config = dict(
    d_expert=64,
    d_shared_expert=0,
    moe_layers=[0, 1, 2, 3, 4, 5, 6, 7, 8, 9, 10, 11, 12, 13],
    balance_bias=False,
    init_std_router=0.00911,
    tie_embeddings='early',
    optimizer='ademamix',
    beta1=0.9,
    seq_len=512,
)
Below are experts of layer 9 (counted from 0) of a mixture-of-experts language model. Rows are named router (the router's row for the expert) and show model dimensions 0-127. Each number is 128 + 24 x the weight over its row's rms, rounded and kept within 0 to 255. Numbers have three digits each.
After each expert's rows: "comes before" lists some tokens at least twice as common just after its tokens as in all text. This comes from a sample of Wikipedia text that the model never trained on. Tokens count by the router's weight.

# expert 38
router:116106142117121115112148113130159126106105097109097171118127163124148151159149089106126138156138179146121120140123072132119138123094174097095124156111153104114132165113149117156157118103156138117150137120109090132143141129158122135175095096145119134142124119130177104129136132081098084144137149166167109154102134133156120093140134149153156139130164099108121159115138175113147127134116
comes before: " ", " N", " B", " S", " United", " C"

# expert 29
router:167153139167168095096131104146102116126105101181075138132137120117109156107131111155098150159141141104129144131139141089133130137142140113117104151146133134107108124123118116142157108165117098103157139110111176173118105165114105121137078128144118131121163139144064105122156093118091103124139096123086145139129159154161147115085106177113123143115141108136123089102132116160159102131159
comes before: " the", " to", "ed", " a", " in", " by"

# expert 14
router:144131138141122134173127109090095142157133135106118117131141109153108141155142122085085119066132111132083210123147141122139108118146113128082074141155117096122114132104151157133125149143083102108110115096129155127133102107144150161161194131115113168130095117119141132131123119170102148115107119103112112129090108150162116116106101124089154121162173143122143112137116108117097121092150
comes before: "2", "1", "-", "|", "\n", " "

# expert 8
router:109102109121111132089130074170116121116142139154144114070151155158158129083116104126163155138150097139144116139105155131134101098141130148146143099119118114155102079111127086142113138121137120099152150110105161130079131090148138099131138125142124118099139132145100111153143146134138112134149180109129139116139123129114117082119159071133133136164108110120132102155133136121130154149094
comes before: ",", " of", ".", " in", " and", " ("

# expert 2
router:079134134173152107140125131103096124104166153104128140151153103092118091166138184101127125132092140179105156173110119158108127128137144144096102101142153100139126096156080152150096112108118143155097081124129113108123100167141077127162103143137119119165089135107081145156118175124148119124113148110096112138126090133142124106175103158133140156098166142142176105139127113109103120136117
comes before: ",", ".", ")", " to", " as", "–"

# expert 56
router:145116099136149121131106139100112082101135121116123116094134128126121139152098118113167116143099172081152100124133185125115074093176090160171138136112155142136112131086080116101133114102142109130122155101141146147122120107149128127168112144175138114117132111150102147133127153109121126145145166166160182111141140139130122122117147119149164155149142086121168094135121104088111118167097
comes before: ",", " |", " (", ".", ";", " and"

# expert 53
router:111091101140125149098105125081119162134108146090134107108125103106108153122114110164151130118153134141107145125093107144136098133170086156149081127124145125131109134112095112134121099127147098102081098094086153093139103111143109097131110171144139120104132165146083142182102152106113144115149144132145135087157136132145150089118138102158121169113092127136140100154115190101121096134128
comes before: " |", " (", ")", ";", "s", "/"

# expert 52
router:127152167125115139152143136118135097156144108116155097110122176131103122099107140123151092100136116095103141108095132138128092154122088109149117154152101125127124091110129124166134136092118130098143126105171154171163094140152129093094136197115141130139113144131164161138068112107125100142101070118146074135096114160110085112115130130166135094121177101150114122114180193123147138120104
comes before: "9", "0", "8", "5", "7", "4"

# expert 21
router:129102106095115159105142144090118085152088129164131123139154159149103107139162095150153129131129133106115159075105104134126168093138103122120174115155113146121157156142118116101147178145111089137149121164139094121117158119129153119114115132131128173093143114121148153181126143158120145126137091129151109140121092120155158132119076079098153131153113138134080172166125104124144123138112
comes before: " ", " S", " P", " N", " C", " A"

# expert 58
router:149117130085121142168109097150107127139141123107099131176112071148166161126127132071172153099158196148077139176131200124166110125133141110102130144129120133138127142109130090109162119135099137104099146123115128120117101102163162141084168106119110151133114135104121099130121107156132089085153108131091132161128139111135111097104103118167115086165146115125149145117133177118123126106088
comes before: " |", "1", ";", "2", "-", "\n"

# expert 37
router:140148160101117150099121138162153145100126139108104141136157144133157163098138097155176128096119103089123189121084152129151108131125114148131092145096114109119120136112138111125139146134098098123138137112140137134151128124156126147111142125165117108135127074132114094129084115100119083160121115138122100191145125150109106101166119126110176084152124064129141104095097106083166145100141
comes before: "0", "9", " |", "–", "8", "5"

# expert 48
router:159117102151091127118092134159123127150122091109126117153162102069110118192131121110139188116122170168104119141174160180155133147131118132146153136158113112144131083128130130138103130091149091087102094162110120125135119118132144146146132111129118136120100110110099102156114119083131067148128110144177107152123130134145101050110123134116179118155112132126154180100106113159150137129145
comes before: "\n", " |", "0", "s", " The", "7"

# expert 43
router:139104176140154155099125161110142118090138144132096126106145130179139112115134140121103145129120123167088170167071135152115116120155113123136134135165105094151130129092122155090125156097109134131133143089156130162118145103137081093162123111140123158127109103123105141088136140160136113156120108148119091133169148145146130124139088118104162120093126149108144143142132138136151108129116
comes before: "0", " |", "1", ".", "2", "8"

# expert 28
router:155132144120147179135141129110139119162117154110103129129121125146122101162111088120118155150133162104138141141161116133110142113112156175123154107126125132105156121086166140096138170146180113164096173135132124128147094143150121096134120124071108139173154173126114125146140099107071123098120103142117159125144149123113165139130125144114159109124117091105092137112158163149128101113178
comes before: " the", " ", " a", " his", " its", " their"

# expert 27
router:132139156139123099109092123112137126157135146087149137099148164152123139119133129084126140180116143136091134131147110139159113146164109114134157170132137158106113159074158112110139143143114133163133080143088103115150128151099134111146105182120125149123133124160138121115155131169159084114105107129078149136151065179119141113110162116168099140169124107151170104103143137133132145097139
comes before: "0", "9", "8", "6", "7", "5"

# expert 40
router:134073104142091137089126133127158142070162144136118112095121109142131135113147139137121106127150105114192119093076146124158126099079122169132162127146148133108122146157145095154135106174114123172181131139138124120114135096093170121121148154146122106109168123117159110104141126151113154098113140133114125100122126150099160142107142117160122113099102135142135073134142101109144118126129
comes before: " of", " was", ",", " is", " in", "."

# expert 25
router:144111131125126131170092126166158115123110096135151145151102119119123138126148126126143112145113149089162138158166105134162112142128120122084130151122155145110167129116141135137101126149147181154133093120099139107114111082113158161137137086100120141110077128089135154135125125125146127113147143095110168101096083116147107122149123127162144133151158101110097163109125145124123104136116
comes before: "1", "2", "3", " |", "4", "5"

# expert 57
router:166091075149087114109131141144135141094138099130138166086123160138135143111122111131143125156149088131181120112099109130113112123119179114138083109142135125142128126133117148126137096120120139181111126116102111116150138082107133117117122104114124137174115117129122144092156167109123142158110175090110137078121144109103108143165141134153071108150086173131150112089164126150137139135131
comes before: " of", ":", " and", "'", " in", "s"

# expert 36
router:099111115113143159166128124131145145165116099078096119169119167132144112119144154083102159121182100130119129106137179161098113144178143110120117120114114131097129142098099169148143177134084095096156146135123166150098109122149116156171133106129131127102164095119096136117119095165112135143135108119104148140146082146135139164122117105085161091152097150109147129081123105157134123105134
comes before: "|", "-", "\n", "==", "=", "The"

# expert 15
router:101143141096146123114111122105131122108127111160115146165072127151095131127104128091143173103159154112141127120158145124114098117120084188169062125132154135149114156098116161121137107167120099103092080146105135131154098145134146116142098135131121091114115138126125143128124142146130111121135141159135169137170131149120131117132131147143159144159150095097137099136122160144111143134106
comes before: " |", ",", "s", " (", ";", "i"

# expert 16
router:133120140129081119100143136166144202074145115125113110124125128090114146092130155137149158152115110095104084129150172125148115087114139139141090103107162121154123151105140164133090114108072140129085103123156100122159135129092129126120143162097123155077128156095162116118126098131104128108121176124137119128111120144096108122102109123145117133123132141116143149098124104101122107114144
comes before: ":", " |", " of", "==", "ed", " by"

# expert 34
router:124094133125095150166122176109123151111156126105128101145104140076103133120159142129134143101140139113166154159091161142173090135133145145100126129101134147103134135132182146136149083143138135149143095134124082134105148118114121126131132137124115148096132160158163120124093114143111098100163105153111144120154156138144128119155128108152162075111087084141124153182102119164115139157111
comes before: " |", ";", ",", " (", "'", " is"

# expert 30
router:131093094108163155138101114113141115136128102112138115147205084123158151188093107094110132109135123130088095141119168162121133135098135113098141120101149152171122130118125093153102159150169130150101092103134175149122136169126133145119146142141134097151136156159077116110172091177152120142127141142142128096100084084104108139154162133145166101133136136099173108185165143129100150131109
comes before: "\n", " ", " he", " the", " The", " it"

# expert 39
router:108147153136137131135180126143102098177126112099149132119158157123118136099125171098149076163114134115131162137100115114150132173161110212106057128154147130119162109160114115109107099083117146151090099174128117127147106163117135121126150148124117118138137109120145175143112129179112139123134131086139148135159133152145123126132102110089092135104151116139094139132095104134119152103097
comes before: " ", "1", "2", " \"", "3", " Born"

# expert 3
router:124143099158111103165104138148148183117109123147144110109175075093103089135131125094133131102121098153147107156143160096131138120118142115150167136113113124135135144146119134114126147139131125131091087123130109196123119126126123141145112138121120136178105105130110118153136147117152159161079188161141142135108067155137117125124111102148175122147118114150161107103145098154128151132153
comes before: " ", " States", "ia", "ian", " War", ")"

# expert 26
router:125091087113105131104163149118148145104084150103156125096165147133146146117084137132126119135113161142140125119116167098150099119149114138144142106139126098129135131109115117143078116135159148129094116142114101115161123112133139127123159140150129133113168182125100107139119136139162156126153153136106138106092156141135174135104149122148132139100081113118156086159112144104103115123152
comes before: ".", ",", " |", " of", " (", ")"

# expert 1
router:120170145139144150154174107147161104152109132098156098124103117125152149079164171093147069147076159099151110118153088138141128139118099167147111134142149134123161112176134138118126113121131149184099094159128134122106139102124132127109137110134139141128110120098182143119163172144158160128124133075132136129101127128159120131158149119099118154137166127122070139090134132092136099139126
comes before: "1", "2", "3", "4", "5", "6"

# expert 60
router:141120174155197129136119102138102099140111101151103121152174119131137096155126138124094145131152171089169118117144149112117157150135138119145130118122168106097126129117136147143126133140144137141135146094153147164128120154148086119119140163148118157192118148151067149117141074137114117155121155138080169171117113128117120164105102166108118110092143119140153120122122145160116122167122
comes before: " the", " to", " a", " that", " in", " his"

# expert 4
router:159102102100152097115152144128116104159115134173111102155157122122110134122134147128109157118131144175148108117140065161109183141114154130100130132144108110132089137139077118111172143121112071103125151092163083090124121158147135137145135156153128108166168100126088107127180144149132121077153128157138138154140154132102120089124152147125190127088124166110083125125118114135115127172115
comes before: " ", " \"", " S", " —", " N", " L"

# expert 10
router:132168138120134092118121120130140111096150130139091118129108121124149103099128154135163141149147122100131136153119163106118119127118091117131123142110170147151118126086135164123117112175145134124170133175095156149107113110192156149113129103141119107156151124122130114085118108100149101130119158102109148147108137107154135086100123110136117099097104116105177098095112129082128109116136
comes before: " of", ".", ",", " in", "ing", " to"

# expert 18
router:116175107109141129104138176151122152100140109171085121121095110132157078172130143124119134087116103145127146147118176121125109129090085105151143135151127160129111154118103115137089143130120130121184139129113164167148107122143150157124137101137123154136105117124129097133138172101131122148107090097146112082108099097142103174140167094110096159115109112140103151139090097134118114138081
comes before: " ", "\n", "-", "|", " Title", " Candidate"

# expert 55
router:105102161107164168123088126122097145119119158110141144173127171115181125121134139095157168089157092141117122147162154208146127143115133112097127114109128136113129084114122158170121182150142166136102123164130160106140117158147103161143160116135130103144150141133104140124140113107142132168105115101120137127125108115103090087129159099123137108141109145113168150095115128108091145115132
comes before: "\n", " The", "|", "==", "-", "The"

# expert 42
router:139124096129101149180102119119115136142153186100137138123125195142157147110129074125136137104125134149102141142132129102157116152118123117069121120081148156131133152122111126140134106101110122140130140149131153143141135184169174160125115102089129098111130128148164131121120120140154117126100144128155082130158162152115153122120104163108121142136139113099131176117095143164106138165094
comes before: "\n", "-", "a", "k", "er", "an"

# expert 44
router:145101108115138117163082108157114125099155123131132111124170173145106147097117095105145088119101156150119130129132178113117085125134144127146131093095131149151130077098153094140077124131112104101142152128111132128117106101137169110138162100115119084090089132118123163108128139120122125134102186132120195147110120138133123118127139063119135131148144107136139142135142132132126146176129
comes before: " |", ",", " (", ".", "s", " of"

# expert 51
router:124147153140126111112074108076122147119149109141099152160109107156095118156116127127103141149083120179109169141105146109148163113142189150090121105131118114136129131132124154133137148100114143114155103107102128146174083125163159097140104109099124155115086156156141148138088114151144113145143142127156127135144106129176107118140089112114137098126110138106120096118163118117113154112119
comes before: "0", "1", "2", "8", "9", "6"

# expert 17
router:156158161104159166103147179136155129133107130172129129116145142167129115089134115141103139099125116159099170129063138180089117151146112140156114156136090110092099108092113141119152155112105135124126107096197096172146132129138104104096154150147120122134157109106131107093102118144118103127123095139126112157147105160099075118156104144114153092118160096134118113151123120109152072104083
comes before: "0", "9", " |", "8", "–", "."

# expert 6
router:175142160137175135162132149131132091153105116127132148124089141129161143141103152111117188118153134134112132097166165133134160117166125147065152094128193122144141121150150142124119155179100145160094144125128125133162137163116146106117133089154125127116120106131118117140106079102161088087122107132121106129170120158151140162133141109159135154135172149138167160124128153123133139101151
comes before: "|", "-", "\n", "5", "4", "6"

# expert 59
router:137132101112074127167111108123089097140112107154122153087087167147132087155114118143106132168105136148091139104159078110100089104116119143091157141106165137148118138129109132148107101100107131118163131077121151126107118113148123109098142128110120123152155103164118129121155117158146173147148145128131147141144113152139099116090115095148109085130132122099118161081146112120121140090135
comes before: "1", " ", "2", "born", "3", "9"

# expert 12
router:120087116169105114105146117138143124115137138121126140145103109143146101129097149092160156096179115147131156119087120181138130169170125134184112143131132081163153089120132115140103110141170108151125101137093124075117118092095147093115115152145114117122122155110137130150144112130104108111151150107119088142162096114098097098103124117132153152156109127113159116153145151128125117123117
comes before: ",", ".", " and", " of", " in", " to"

# expert 23
router:130164120127113157132135145136135154118159126152100106118116134141126133133144152150168138132159152140172184144127066094141113178118127160132170076110129151102116116135142136126146118148146155179071156111121134076144110115127139129118150124133121127174136148123172131149135139162141127135146137114113128090120137092101110144164111120134098154137120103119093157093159140150106114087148
comes before: " ", " the", " \"", " S", " D", " K"